config = dict(
    n_layer=12,
    activation='swiglu',
    balance_bias=True,
    qk_norm=False,
    attn_scale=0.125,
    parallel_block=False,
    init_std_qkv=0.0273,
    init_std_down=0.0,
    weight_decay=0.01,
    decay_shape='linear',
)
Below are experts of layer 2 (counted from 0) of a mixture-of-experts language model. Rows are named router (the router's row for the expert), down (a neuron's output weights, with its number) and show model dimensions 256-383. Each number is 128 + 24 x the weight over its row's rms, rounded and kept within 0 to 255. Numbers have three digits each.
After each expert's rows: a language model's description of what the expert responds to. This comes from a sample of Wikipedia text that the model never trained on.

# expert 28
router:138113112168113125123142109161155119153156156095098112148092140157166146111115138142117105113147093174089139168091136148131131110093170158134153161139097098075132105138128136154099126130159155104161161095122144086112123136144162133098108120151111126145129136153116159137130130150134125143114130143141085153130092154145137160172126112128132154115099097118101120158163076101144114113109
down0:084138167154124123129113139107145123069147101068146131154167137109148115138152132113129165133122111139134130144132135109157141125152164111125114137185156118106111133136098113152115116181140122135080181105124112160124142194157107129118154138151137100138137104119118113132153121156155139121118113124155103095102115128137158112128077132172133162109132132130162130146172156148121094121125
down1:124131108075096119152088106159125078078123172147116136124096134123102143140139108131142187102097114099112133125188121072148098135130113125109131111103148109115129138188120117146099126099159082163145138083085107125140110109122101146104116100135151063182111121114160091133130132149135123101139149129090128128096141091114176140126161127110092105145151099084107084137134117130119129150121
down2:105103168113091165136138111184134131106104169160144153119145153148150107125127105138182123130135139111158104139134129068103143200114097130091153143082119129186110108149158116102130128137130132082108144102178099111103115115095107153142117122194163121125107132116179148124114142127123158118124108159104167169099116094161123142129127139151138163164192180116099154113127112108093121121139
down3:081111106132104097129190171103178113117139152115140121154102122113131121140140146180115072131098144128128124114109140139143111133126129097111122151154121118156125122129130129097110083089091166134165116150137091085122145101179148124113115123121133090118145118099115125142146073105126126101117157166156070154104083093119137135129138099116092119140119122130099174114119122103141078130109
It responds to: The preposition in, plus at, to, from and during, introducing places or dates like born in, located in, in 2011, and Genre labels.

# expert 39
router:176172153171083112172129083115135154129135122114154156142140184117149160108143130122081114143117136131120111099091134107134136128157119111103134093120149121154154099138163110119166115092141148114154096153190117136148169111088144102142120130123093171121104092131118157168145105133117124071128103114117173099170146151136139154146161110129153143148154157135128107115128140089099163131104
down0:124153112109100128137149124117141144133124104117104065120094170137119152136089153148090121120177137080143124134133173165090133118165161106098130111093126105117103109152169075116152167125114144101086159086119116147137095085114078115158150140060113109104116117136130110135151112088090121135123152128137140133095114127114084113146159128111158129175129169120145109180123103135103158141102
down1:140124103111122150171168097153163140145056098129082110120156111146172103123147147105152114144148121106160110098107111122115114142146157135161144126172095093116126147158135106072124093108141118137094129133131115143128140141142120127171130153135116094104114169131121128089104138160093059143107171162111081133113171122157123118127084127114155124158101069119163136138126124130163124144130
down2:100159151105115150115107128125106119114121093105161103118163096133098118124121154136113169147109096156170132132106150123099161110090152142155133150127128142155082086064130132172161178115154148174108106092127160110099127108142120151164133116157158116113126137098133112164088143135166128164136117147117147080147118095144115139095102138123176134137130173095125126151097150111137085122105
down3:165132148146117143102119135109121143094140115158133106146160174100121138109141156156154129112136150175131121128139120105159138131151108131131084103125143116131150142156090072136134146151096145120078120099081137145138124153070053102091129120131127140149147110122112147137117113086129093148188139113123073129174099112118130121093134093095140120128170114163116157101132108078146130125144
It responds to: Words about the arts and media industries, such as production, producer, studio, Records, Pictures, lyrics, solo, power (metal).

# expert 33
router:158150142184082156140102143152137166096138160157132113138138108125165148112106101119126135166112122157137163131155166147160128119139064098116085135096181169150110092112106123154167119111149156156158097133094150143157123120086116089139143099120141144118112170111112091113123083167125182103165086162104140129139111113111106113096110154142125109105138164156155109103110120148064175135141
down0:172131130122118125114109119153149112103075124103104103102155112117156136142098092157148091122128138156130145150104104121127121163137138134135147073143092128132123141100170130139138132139142152135088145158081123172130161114124077141179137127121146182130134098103158128129131088108149134175117161119130125121148115120118104165122123154144095152160107116072106154138122124162109139114120
down1:137130149147067121135133102168088155127118139112166104147155165153087123111132109091128096179141105126137148111091122146139117155121130142138127121130156104112186110147129128148145166067137108123133117151083125132122115148132146140174080127130142179091127101149179144104116161126085123132141135150144146136123116177180064135153143116127144120166100100099159147141127111136135168140054
down2:089097155138142095074125083103129124145149140118109123098123139141143116133095144141140174107112178080110101157109124130103083117123157127100174140083112120142105111163131106175092163151149152101159069133143118154146141125132137117135129084093129163137138134111129147120114078105137153078110108150117152132122129124108108146140129158117131157136168147114125154146136182111153124168140
down3:097126153094147122130100100086137105127102159155128092110075165145146148114133115102124199125105180133178148122124108140115129122150154089106159119109124097148111103143134113125132120129102132136149143100124159147081131193132120103098082090087127126124116154128128085143136124113135183130111113114107108174133110093127123136106114137130110117137115112096192137093119147105163131158137
It responds to: Abstract adjectives and nouns about society, nation and institutions, such as cultural, religious, traditional, international, professional, knowledge, society.

# expert 49
router:141123106125126151101100137099154109137130143131102110139097081131125125105153130087123144158112162126089080168129171113166140119167161112138138074097115103140172119128144113137098148170115154084098089126118114115104127084145084116106096140117105140159101122116132119127103133129137113174143148089155113154110093111150153162176133166151152159146151159139133107131110132101133160124144
down0:116117126147129171131114119138121138055129141125121155179143123163094129175151140160120142100142078113072143123113122148121189122088062097163139148104156099167138118146148112128125143075116154118148160121150141116138133147134150159119129160118111115141150109147098101156136118130116152156159125111123119170121126132127129137132123087115112141130096116133101135095160086151154138144110
down1:139113161127113109139117106138121113133098142134132114148126106093131146091125137119139130117164161095126136143118105124067159164106146108102097158152147122150131140135139146145104094130123157164125108096125145125125143099128099157130131149121127158203130110130105097116132108155115149080125166115084158153099158131076124134100180053148160122131138142112137139039154113130166112112099
down2:067098128129114107145120128074118167121133126151127143164141114139133125168110106131120112116094146137097124145104116071141124148066132141162121152145123148152082067112136141119093136156131108091120110117118120155168131127137109127120128118120111097146158142142105166140143119170127114124100127100091168150101095161143105107126130090102129143116093150130139086125147123132145097113135
down3:103153127147154082081119132191122087161171085108166128102156152114106154127147110154132095100121142098118136123162118134154120129131111090175105083119107167112158131140182126108123143133162121133136047126125124120204131110140111113118114154136095131119122170128186147128146110104102137113125116120139116114117124098115134116119178125120150110140099165148085134094115132158127145102156
It responds to: Line breaks that end markdown table rows after "|" and blank lines between paragraphs or before "==" section headings.

# expert 20
router:120141103138154142098160088115166131097139089100134148157137124123162154142132111140102128143109110102140136119130124098158144130118117159117126096111106107142084142133158083147117148093156158117146092117189154107094108104122104115113157136124105132142146113154090158138095114109115154165117123141116140164167100146122119068152166152135140134126125150156166143107107124161176089128147
down0:147134117165144147088110150106134097124148136156098116123134103165141127127168127124167113149131129084108119151120122102109134138138132141146109126133130170105105174111158093151106148162116126151152130087128147159134116120113091104129144130134079136130104161114118145120123151101179112115148149149134102119140110147128140117119098145129152166125089120129118122094108164107125167093143
down1:129141113093126113100131139123118113106106127151136134135094132159138114180106129122143148091122145141137129128180111095125128117125110098155182140154124142120129132178127105103174102092157131158117131141106137123131117080111120127153121109118107099137124152121116149120142158137128109111166109058139135094156133150121122169123144129158110089123096162132114127127086194139105171149095
down2:126141150135147134139137080122121120131109103133117124137114151125105161117129140114115112133144135171151135108141139041167121140155135118184142104154123133134128136143132165128136117163132147142079133123119136143094132142125155130153174130114094147072098135144091134102193155144132147123126133131133119141128193165121087086113116148132116127130075131070169102110104142106147173100138
down3:130132133116142145085138082113089152144140107151138115110090096159141140149148111160139148136122116151143181135126093112147131110122109166081138094105116124117107140105067121117120118106154119127131149129146136118141089183166118073131190115119156145158098144106178102139127113164116137099130152075130108106093119090148143153133104121145134110145128127122163158135129196148143124132124
It responds to: Temporal conjunctions and adverbs in sports or career biographies, often opening a sentence: During, While, before, after, quickly, often.

# expert 21
router:096111132108084150162113132114117097149095129170092089148105167114125097100159148139115133173135169098110115109138167100089131126117155156168106152158147160117121132159142147113101177160125148162124133140090102161135141106114130123143134167125119149114121120169149124118114138140149123113166147121133140118126098176118141137162147075143137135120113107128128171076161151154145154106113
down0:144116137088108100120137116131167139144093133168130116100124116109072123101154112096111148125163106122143131145124131157111178142091155125124091112114155101099101109141156165075102120125094111080107116150115104113138126134112110103133127075126118183117136089117102138163148149119164144136146106108143133111146114133073098132083139182130141123060110145113095129153122087165154111146104
down1:133102146158158135140123124167169174153115145125125114138151127109147109145095131140136122099129109104169100120146150105134120115143158150136116103149130117112135132142098115115147175137125128121105106159154144151120149111143161143110154163115147146126110120102122145117152115154198136145132113134104103127141091083130099096163116166151148145043085090143138134134116144136145111120121
down2:156149116112100167143125165104068129084107119121132157145072195113107112157135129116131145169150152146097100139165127131093112139152139142126173111104110102126150122113079110139076134161134135107131073135132155143197163127120182142102147102129140148138102134121094131122129115149113116117155107102100135119160132158119159117095149135090113151114089178129135142158109117137124151107141
down3:155100129111140099091129112086110138131107120154162130142142119131136110130130100162179120136142119102185131153156134138121113100156142121127140127167104135137167085130100123155121090160150134093132132113112122118094163174132135065117150097133175112109106134118172138145120135130134135095151129108159124123136152109116087117100172095118142136108114103096130115157147121124143115145136
It responds to: Full stops, mostly sentence-final, plus abbreviation dots in Dr., St., c., e.g., and decimal points in tables.

# expert 10
router:105125124127148121184116081143158145138096124128156149157106200138157115105124114145102111111110105130142133114132139161068112142134133113142165122138133134165111095135142150102133147139179161100176164148168169170139137140123101104132147163143156181081138101133157128131146121140118159111106109114089147138125177131143145175127113139108127107142116104151130127102144101086065118097142
down0:115138134112103120139170130160145084099162160137114152072146147158158115098148067145163162139087155119189095116119113152141107098137137143159147164113116089063138129186151138149108108121152153096137126141120103134122088143152133109121123135087143095112086155099119132160093153128127126101143103144103110116132151121086147164145127084120135107156106108157133149127136130139134168108122
down1:088106123146141126156080070158157142086119117115138113101119107141114131118080124125106106112140125137133146128136100156153139189120149134111108064111111160131137130131125118167114154111111141159097173128097082121153121115140114151141127102109132136126089172101169150141136165162122089150127114137148136140169118137085142129150150138077151080081153098158131110095142107121080113140141
down2:170144122161126156108116145106133149163141135165144098117109138116143140136111141142109119137118124138116126122137151119082093129144142084112166123135138153099119136129097102122076129117121113163104151170127134132093118148170097142153115115096189118141112143106123125111163121144142101065124114129099117112129146129158071196147145158169149121116145139134177155145125114112134105147142
down3:109130124118164138175118127124118142136100168123155122118123133097170136135141138139170115120104110110131128148136093116136097122080142148154108161134156122120165130145115169112144158115163100090135112123100133111163137125124136078100157172120122104138183130162110183121162125163143122113159106138171120142156127104107126120138090094087083118142106127129099133105160107127137094112141
It responds to: Word pieces inside proper names and creative titles, especially song, album, film and episode names in quotes, like Bl-ix, Gl-immer, Cockro-ach.

# expert 43
router:094157107134120127110129099095112152126100099151162124128138082149126152123107133148093172126137150142076103164113138128117136130157126111153090155143157131142186093142094127174164102130112113116167126156147126134130144135120131111127134102165128170142114078174103150138113128145096166124092128134153103154142181131147115151151167145130124138115137167083157142112171157162168127159109
down0:132066144156118129113126127085151176137134080143149124128098122159167155126134169146112121125136144086159155154179119117144092145111109135148133080116110102101165116104122133090133148146113141091140160128113120152166108110123113152145142107174171162149146126112089136135161179153087183106085092156114152167164131144101174111138107155131144097109145098111145136120103138102097123089086
down1:114137109153167106155157167099097145151169147170171136129125110138147156116151151133155117107117153168190149165145097152141124148122096125129126101171093102097122129099117122116114169142168127150134150104099103121139125138092150117133134119155154152106131120151155154164133127154139138134099134142136140133133170112125149161104128162140155134151160152171154126172101158149158119099137
down2:121136139100109165101110144145103133127102101146073087161094146115128113125150129123121133124115154107143096125121109155144136190142153077105119132144121129150160146147118134182113142130157129120122132148137129127164128138123121158128146106148133127133092193122114142152171116145123151142128142097127141073123108117131108137145138110142099116154143099107106137104134147143132160097158
down3:113126144110105156079120123124136130133102144062153070164146125119103120143151111119118107088127126148122100121133130151155124119167109144148156109134122148206147097122158122130149133075140100108161104135142169111123078132117119122156108122126100135092140140152119124171126153124117115158183131141132173094156156168133147110147165159148116090118114108071136112124107170108107132118089
It responds to: Words on family ties and military units or service in biographies and war history, such as married, wife, daughter, commander, Corps, Campaign.

# expert 17
router:151084110170164100133102160129108153109129101107154127109084123142151144167148093100109128101128154159138093141105138115121131102097141170128109111163140130137095092149118142107082179101139136106153079144194100148120140105127108180133138145137154117140136098136133153122102144121132092108102160117140104152117100150141102112133129121127085124141164086124132122117115081175121112125111
down0:181122139084144121132151157101142132109108099146121113102104128130174112110120146086117119121134100147164132158140102145125138133119156084150153075116166136093106161133108147124123140184106122103140134143151119127156106131091172144195145089157136116153117145160127139132112142092103146119053141135122156117087154133106182116134087132100121107117067117129145126092148124126140132072128
down1:154113087132105116149123142162091144123138112115145066126159116135136082138133124129130189175093106141164126133139155120125124144118154156071119163128119103125148138107178126179124109122140140165147145130142085131100137131114145168126133130129152151183133149097166113140134129103121098137072131122131183135095118159053177124151129108159110128123125152097140133129114163149131128119137
down2:137067137159128171161091126154116119112110137086151135130123120114153108146109137103122115107118144091153122102134093130098145121113158137118133126134115138132158135119121118108102126094121079139144193130129111161093192123122120126138166131151092107130115148091120114144166151117112096156150151105148102140126145117134137152123147109154115176124133164138158141141123168114149125122141
down3:135152146103122140118129143077180134118106152123116081139159147150117130069088173112116131162114127139136132135114106140127153126105120121086164133100158118131112126107127117110146145105138129174147127089134148156178150081161114096136109106149172158164141131115128118113090126155105110126152117190118163127100123124089140146106094136139113142159120085084090119112119132114108142124132
It responds to: Digits, especially 0 and 1, in sports tables and numeric lists, plus subject pronouns like they, their, he in football club prose.

# expert 36
router:105143158142144097116120128139122130160127092146129107147132182142096120103126114130104101081134106154098104159126096087126133130107158109132110090142130098134159096102105126175122165104137122095151104140118117148156151118094182100136099164103087173126135108143091135172097149168108118068126103173128121133140191139116101160148076105126108145150102140156162135155104096108088170084119
down0:090101116177142163123127146114112101114136158142150110136151115152130104123129170134124126106195160150123076127108145157137142117123127152126124119075079160146087123148114091097128174141125103143143115104105118142193140139102111139113155119126140143186147143132131105103164099131147123114128161094143146083147160120120189132134127130145129119127121151175129116109122132081125084140123
down1:120113091114175128121136146131136114148077117090133060150169159116108126155158126154112134109110149109134084150131130139134154129140124107144172097102101106112125134135066142083118125106139095115118107120123150166108155144177091109120171133079152075177168157122137138106116118133136142127123132105099146158122131168095172150100136122152084125149114162102149082039134148155095118133101
down2:110136141122101102140145143143112157127169137130080128119137155136111120092133125097182105139132093080125120154082140126117121107148130145165140143182172115125163141112144101075160145110123126114122140151147119137172149115096141178124084173127108168145119147116139156099107137162075088111151178096118098121110107112129146144110138103165104100173110118105161125137138128133129132129146
down3:100118099108136129129128128123145109117117141134132057128148142173119145122130098168144084120105128093139120089112102168129148177086094116100170112149090122114103093127104114142119100134144097099093096122117147139172134120120090155129144088127131154110132119146135130106141130180137110144099135071146144120138143127163105115137164073113166152145138105094090154126108164161139172106135
It responds to: The word born after "was" in biographies, plus life and live words, commas, and film-production verbs such as starring, screened, shooting.

# expert 50
router:171120145116120115147121139158096141099126135129110162141103121132141118100119142100183074124125154127118096096163100140138165168170161141128139098106129164125135119132161112138147138184149132109138159118147128149123133100099116138145140173160132091120126136149160124129108121110111165109086159123127130132143113161110105131144156105115146133143127125096087139165104097124152112138171
down0:086120074120153117123171114078118101108118123127094110093097142093107114097190141109159138150126124135125136123164129128146118121125111132154075125090121098109115129142111126136091149139140180147118110117122127115162128123111104108187095167136119113158120131081172140165129128151139092150120106091127129120114066152134151136118133120100115142103110162167097152115110132168137151131139
down1:183152105143133104136152077113175164131125132152111155131144113153139084088075143086133119110135093140095176131123127167133137096145117119138151119128175167152139122146150125143157121120111092068150136148141167150115128162090152102154151141124105097119113121101113148132116118115146161130115154134117086115095121135161117145138134127112139141119100115141129071134165154134141143162152
down2:099101138137129109098103122130085140138161102092082100108146183112114104118130143148126162119122172123124105156133093110150116137148159105044132123160153125084146108119109126139109123128158157164133132149128128142096121154149132130103118094140094136108132142139123120139078133111135104129100140096128156115137149118151181089163107142164125116116162135113095140111138156115112193129088
down3:116140149136119132153120111132133114103120143133126073114153109132134120105126115106107166180127147099109133111103112122134148092128217135166132153065129122109135120111118141132112116184122164141137131124145066069106104148165174139134104116128154132135166147139131154101134158102146165108135093172167109132115107113116152129096170136112144116150089104164104175121112120130119101089143
It responds to: Word-piece syllables inside foreign personal and place names, often in sports tables, such as Le, Du, Marc, Klá-ra, Nad-arević.

# expert 19
router:095114133117123179075066129126139130131122130170088148148142120155118170097131144162175132112163132140096132154078143110102130157167097116152099172122155167139102162128098146130150152102109134114142144161096159111116161109121147149132107140118129145103107118129140090131167122156140122101153144142115074126167116077098131122080162135152121078111130101162141106128166152123102120137174
down0:145149170092065113111103139167129157107135110166191102125134144119129186148095136119161084122147125125139104139184142177078118128138117120073113092124126112105167140175122131104086135168143119100147106106118111170134161124151162099156108126114142092140129114124119105139154109116145149123116094133130138145140118130166158165159158175111127151106121141138105084139142121080134129099123
down1:142145116117128118150133118146137116149083118154140153132105110177104060131120077147079116110147114138148094114163152116114098098119088096127116091097093108148125133159160080153126150151166106124148115090128069170149103153094149125132123146108110109127111141109162137147137113176110115132164110119104130127149168143135105138109097156126167075117118126120102167144111125110136140151135
down2:092149111182152080139128131141128129124163107133115206141136111098151085118140130201100158120129136143125111093143087141160101126124132124085154160140116164138112099138134115117093143115131116144124109104085141109099153111116102153132073139138154118172108131161119137144140111095141112104140153148173159151142101107082114150112154126117088150125139094110111158157135116161164119124120
down3:118113109128152120139130121134147147098126108137106118102141113142123089119110164152125121158111152149108139084157155148146128100122145168109158110109124151142131098147109119091131138163161104152120114131143108105128119116094153121128130094160106125155169146120115115078126116117156115163112151142124142172118167175110137140118124115166135132143138116164117110182188137084120116176200
It responds to: Words about universities, research and scholarship, such as field (of), visiting fellow, University, Journal, plus Greek letters.

# expert 23
router:115096163097113118114137158175093129148135078153132117159115140081134099115129119147131148091100148153110098149127103098088138129099116142102102130085129158123085151148160147130128129128118116120117143106091113086106117135151123109096164104120100120100099120162175157108120120139079092113138137160112096114121144151069089103152170133098121122147082169126144160136113106148125155088104
down0:148106131143119178153107111161119177128112114160149183129140145136134144140117181139129148092146145106125102141092123107113104090108176102158091130179134154142122107125136111122129131130133129145138158117112101131116115120140120126124112141121114180116119121127183130122090142157128116144147112124131057145097153155134131149144154127150155143141138118098169123150122136148143143175121
down1:145162090158105093124134148146123158130134090124141145123135179120083129106121096101113142171128138127158098133121144142177097115122128101160115174127147121132123146121075140145147117174106105111150145125116167127121096102130151150149123147109101121135123123143156131136130129145141136116116123143127116164117138175130125129139132104133158166142115123118086117097180113144101107135128
down2:109073120137114130137115093108143159075114135132112092131121119078128094133114131110130120134113137111130107150111093085115131130134109098157123129170129115163100130130148165070150135100110116139138125122130129159158171112084152103130142120149117151111120142111159147127143164139115124169122110123083157135102145168138109125136141107072113137125136069132169164161146158176113124105178
down3:146113131154135136131140136141119087162169116127135161099145130165117145154120124116112110064113109103159111142141101104077089161097135139145095110094119097126160088162180132105132059184114134136120140115145153150098119165144092125135123171104112127121114119130151162125147170107139109109136128090094075131149115154114138104113123167136141113080131132091141088146122095134144105116167
It responds to: Closing parentheses, brackets and quotation marks, often right after years or digits, such as "(born 1963)" and "(1984)".

# expert 14
router:090164128161147076130108103095121097106162108093149137166088126132124112135126107177134127157126103154088102114098100093091113106105174147108159137136079113118087152137154147119107116112135133103161108129168119155111144112181130101141127150135108147145114087116182098128087144140115082106106133101097156160151148159123101107172162140150135102121173133116151145099153111141133136148123
down0:129101102079120129144121140121124120147097132165130098091116134101103110107142181112152090120119160104091119128107156111127128111104117106127151164120109118128113058113161160129127143172144134144167104123142130130126117130165101144114129141077081093108142099164113102117146097140139157159126126123167096105116121096119083126123145104127128154102104127145092145142110125151097078111135
down1:158155130123118112130118135124176129134112136144127160128140126069112155145124110131178145178092108091128130094154159111136123140140113134138122159111095083126119154139105130115098166142143124131124139127159137178132128132123081094102183151125093131123098053117143116159131117166140143124131118138149130122078109140119112147136169137126156150115090109125128126148172184132115130106123
down2:137144178136125133101106149081140147104136132098118131133153100076171126126138160101123131151113152113103130106100122101131119146155122105184109172132158129137142149148109148143126122148094186148161114141101115151115095137133133139118094086165154100155115144128145133120122148142149081114124108107139130155147142126114139132135121151141096118113100097155131167148148108097145125123155
down3:143105145097136115098149090103113126152152113144089183094152120183122128104094147101117140117105142114133146113133123180109127135130120114119132092111166130163152099072121134096100108153141140149074205128110109068139129180106163134148156117131143139098158149116124113118116110135151146144109116096132124151124135113120142157131152156142077082096095101108125110146158155119105150140156
It responds to: Cells in sports and racing results tables and rosters, such as team, college or car names, "stock" in NASCAR race intros, and parentheses.

# expert 54
router:131137177151101134149120101116145141149120128164071124131154134144153147122083157156121095130146192164151130137106176146110117143139097133120107156113175091158105178098095135119155116108111160130149119118152161124122162085111130110117097098122151102152115161124132108138142140125142165152137115078160127132154118125130103111134150148116139109093139114179164130142096154132145134125113
down0:124086117148115103122165138101097122116146155137093140128136091094134159139144134185114080166124136096158099132138133130118086153142140124092127157123168133117135099103102159109131124133162171062113120142089108144092135123108099129109137096095154127193142101117103121107158110151169121087154153145075088149145126109085152134118165082133145125137118138116109099179106092106086140166117
down1:179124145129154136174070119095120152118103128155098163117170095101132117136124103111138106134155112130160158129111130149135169124101101114157166144096081087117114134097144164125119113133125159141111107132113163109169157150130123133121150136132134134112122110159103133141094094143119105144094130124087131067149155132132102120130079155084142111117116127139181150165114106123151133108100
down2:113148138138151154105102132117122135123167137123187128122130106169171118119158154107104094113110111152151160121117128141133104106100097123143118111123118167133167104120130164124115116124129113146112123157133088136106103091141127118124125135110094091144124105149097114156108113140132115112139127111108104135136169117145118188167160155128106145133087163129085136157131135141087165148132
down3:107107127088142150145129128111158120167141124054107121107125097168111122111131122090165168115123164137117093129161112175165144159139122119119096117164155084110147152143138143083118114131110166117138133153088143122143106128123116138129136104125152087106126096166162097172081144121116097121118112138108139133184130120133139162099138140103112144106103125122113152094097156139110131121103
It responds to: The conjunction or between alternatives, plus Spanish y and words inside foreign-language citations and quotations, such as "insolent or haughty".

# expert 37
router:123105121142164132136113104163155110156131108098091110145094150091117131132124126112141099114137084146133141138137098095139100130135164086118097158089143087146147136145125116167120109131128100149155115192173168147109131181101129144101114152141145134134111095117142124144119099113095113130176120105151108111150138144135164166149138110107124144120128109118159168140119166115179130133118
down0:113177171137141129125104099112142109101150154126148120145106141102126066175160130122104050105127127137077172097100157143116162113118120125163118085085111147123119174131101083170172133111090117111136101121160175118178146156108135154137080150120095135121104157122136096138116163112094129122144127131160104120097141117141124135138106093129129136155152138100084127138108122111129143146127
down1:092126140125129129100110110103133129165140102128137119128135153128181108125129122148124082112087137127108123189140130149075147114108129115124144112132156090124146144159114122079118153155140142137148152109176147156131132150102172123102176159126152101131162130140153111102114105103137128165149107174119119156124146081080116158148161129126168108109132092077121140137140178100112114105119
down2:102178129130150173101092132137128143117128096113106190124113166150144128125140145139140094133115145130173159101118153113095141166186098103118135103187157114066148149156117097148108135130145176112167156120084122123152142108137149125140121104133149116127133139168113146084190111119163132102108136097133140144134136158123124178132137115125144063122122135195094096140154087133105094173170
down3:131108159135149153120161118141124146189146113088151137112165133114098144108102126123109158109141124167152155118116177112097089139165148126129116095128144156128142138139135170168098129154131113123111106124149136155174130142175122156123143136129159151135134147107112133107165115116124133150153140147101123076103109116137133141137147120115110133179177100173131115124156163151132117122154
It responds to: Month names in dates, usually after a day number or after on or in, such as 17 October, May; also "Note" in parentheses.

# expert 4
router:149142133079129157154171069144117159155120164110153128088138108157060145143120105114150160110108123066163144143129099104165127162118155116137155133166097107140126143143157118076117091095125116115082129128145107133130146114149157172164139103120113106127082138132165161139109139128122128157101134135154154150111108157112151088127104130127102148090103161122075096140177124121139141131091
down0:144125098135133109114089100094065148108130182127129122110112138136145091097141106162122100119141150103113150112134135112164162115082093137072134142119144170098138114107083137158148108106174192114101100096130083110142128087149077155194128135132169131095156103134160116135117116104126159137155136140093146139114119106134116109133126092139121148131152126137069132145159092118113145127117
down1:173142124141135146084129131090167178109140097141130121124135115138153079138153116124130152116173120120164122086129081118136131078124108109155108163160134158136116128127109089149123099144150127109147131154124146159131103160117170146111150113115094115163137125111116180158102129132124119110155134161181128119109112104136146165153108107144103125130186110174159154135169156108132156084140
down2:114132163120129090152134143102146123112132099118055109100157123105127151103082144124148164131115147136144149061142110129093111109118145126095165112149157081109130115125158123147143147156115152130158151152141111107122128136155121103094132132115154168107114097122117121120143158115127162121117111102103070128121136116116087135150108115144112104115127110122147090145109115154149149084125
down3:130123070107186113119182137099134174128114139171132091109125096101159086116137090104132143093148174133126116125127117138141133117150153089078131103171147107150100096145148126143139137137157083146139117124141111133134129129154117116136167133135163116142154115158128137155118107148141128116112157192098105171137141159133133086160137141143167101092132084117144076112124157110109125133137
It responds to: Newlines and field names in infobox lists, such as Teams, Location, Established, founded, Manufacturer, plus digits of years and counts.

# expert 48
router:112126156137124142105086165117166143112150120161088110115145119140166117152160157105113113096114159100158136111134159170167134143095097145135105151141092145112092095135093102102144124086151119143167092106127088112115147111093125151157123132132089152131164131169100091156131116098164158154118140138108127143168095154120113112170129103131115147169097099155115125116137103111104112117136
down0:130113118140118145170126118142171132149108107134154156110185131123120133174150128123108134129136110110108151108122162136120130137164157138087111106132134110084162100129130107125120119130151101138151154105123140134111125125162126149103131086132142127136148086155169115096096112100149128155117136131096124130117112118130134084090089165115147090097136111107161131175111148092143147120136
down1:105147099147143120126152119133098145155129072126157103103114161123122128098143153181120170155126087117104111100134109117105124176121154153112137117119110107142068119101120177113111133138142133123085186106168113132139121169132096101143118072127141186128155159147119102148140098147150145147153134161143132112123173129134132121161096106136113125093109159079113116126125136142155116122088
down2:142101163113159145087119085113146133113144119106131119144120079140175130111130152107126124097141117119122134136160131108158114106123087142143177118123111139132174101122098139167151150149114089097155118116120117118142108125127099142107183112152146135142139158108133124171161105190114099155102127120065124098137121112095103092160130142074166166085127227129129143164091164114131131194128
down3:155125101176106087166148097115098146142162160129132143138083101094162154135140179143137117098146125088144138165088106128154147118103120130143093075105109139108111111121117147145137111096135138120156125139086086126083137125163126125153149107115118124121117130129114129155141133142133113138190111124156117143158097111122082179128115145122104148105150128112172137123095133132102098125129
It responds to: The word of after titles and nouns, as in University of, Republic of, Minister of, quality of; also de, in, at.

# expert 59
router:144124121141123097106103145132085122100094119148132110162107127156117119138155110141132141106175107131161165108112105133129099126133158133125107093127111126101110152157141114105114102106110148076082178134147093151083120087139133134149139120110105111165093140101135161159151137105156097137147157149114130170109164158083106141120106134129088093137086115139136095134125159168143126096111
down0:103118091121180109099176090130124139123125140117144132130096142143108117110128140187082142173110088107080099111161127122127150106091131189176154115121121109144126110118150138119124125136139149133144171129123118156111102160159143124145175081145127128124118118170130159145146125087108178117084079161116143155181130121119079119128140123128171149129141149148112143127160123150091085152181
down1:099109126102096160131126165112086098124111147134137133130142092103122196129112156115147170148156112144131162116114090151187121179102172104116098128180160212145109157107134121135108151118114133117113158142143151129127118078113109169133125083118146096119114115166153139071101113103102155120084117119128091211201114097116121151106118133172112148096116131111104137137108109112107106069114
down2:127122130132117136142085152136091093092092113112121101093148131119131142102148121121129151155130125150129149149115098092140116148185131131130163166147085119116138157106115114143157146089168133133118142118116109132120190100098142135140137121135107170118114113108123177121149132130134131177153134155127116133138115092107164144110095143118115127151166105162104090122130094120108085060167
down3:122128142071145117104098146126145151131137118109113075142115127131097162109167097134121136109121111100108133111105129130123135088089101136096147151134129117117089152144172129119084116139112069093153145151118111106085128089143130133122132133156080133142130110162148144163137119165102154141167125141151180108108155157108156091086067137146114134112147126166116149096125111121105144139119
It responds to: Commas in prose and lists, including commas fused with brackets or quotes, often before and, but, which, or a year.

# expert 60
router:103154121118094121086107156120149091148109130104151137153135161133138141159115114135165127138143139150153110165151119144105156101126136132094185106099145120114116093155169133111185137100076122137090110106081174143116143143130106133148115124135148135155156128143109106097147152134102185106152102144114107131136128121171102100150138120150112105103128097109123147155096135085062139111117
down0:177172115117115112146141137130159085108135101143137141105137123116141115129153123138153125128162117118134133172163125135112139147128071093072118120092098081128167117123128126123131122092114123082099112120156151110132126160129155144104121131123099149153138099104138136112175129111151136118107122119137134121122152110102167120123136130118111165118143130089126130135120106118132108144145
down1:087162175121137101128085137137107123120114122143175126135108115140138143124149120161148115137179131169117133108097130161107163105097123137164136149114119160156170104154076184125107165129150100105121108155162159159064175170088087096128140159096136151152106100118106148149099138152138106134143108185105124165140137132146103132133138112094095124148154149091155118128132156147094126180164
down2:143125109150096147161123121117158128125132148087118155124132151120174099142116140130137099121103165112122134103127073137110138054112141146090134158151109117104145112106172143124123129116132139097114130116145162169120117142098110135103139108144112116147201110139140113126132132116160102149135071160114157097139099173104088147124165146146128133166143139138148146112096172131137137131120
down3:130146131134145123143114068125175128090138111119135173102094154105137122143137174155149127183173118126131133137118109144102120134085157122126135147121115085109146140090129114144106113134130159139086148113153150162118114139158128159132153149128123111114120090103150148191138133147110129154119109144072134171149142135124120072104161098129083098139145136109140131167162087108155129159166
It responds to: Line breaks right after article titles such as "= Odin =", plus LaTeX math tokens, single capital letters and technical nouns like role, platform.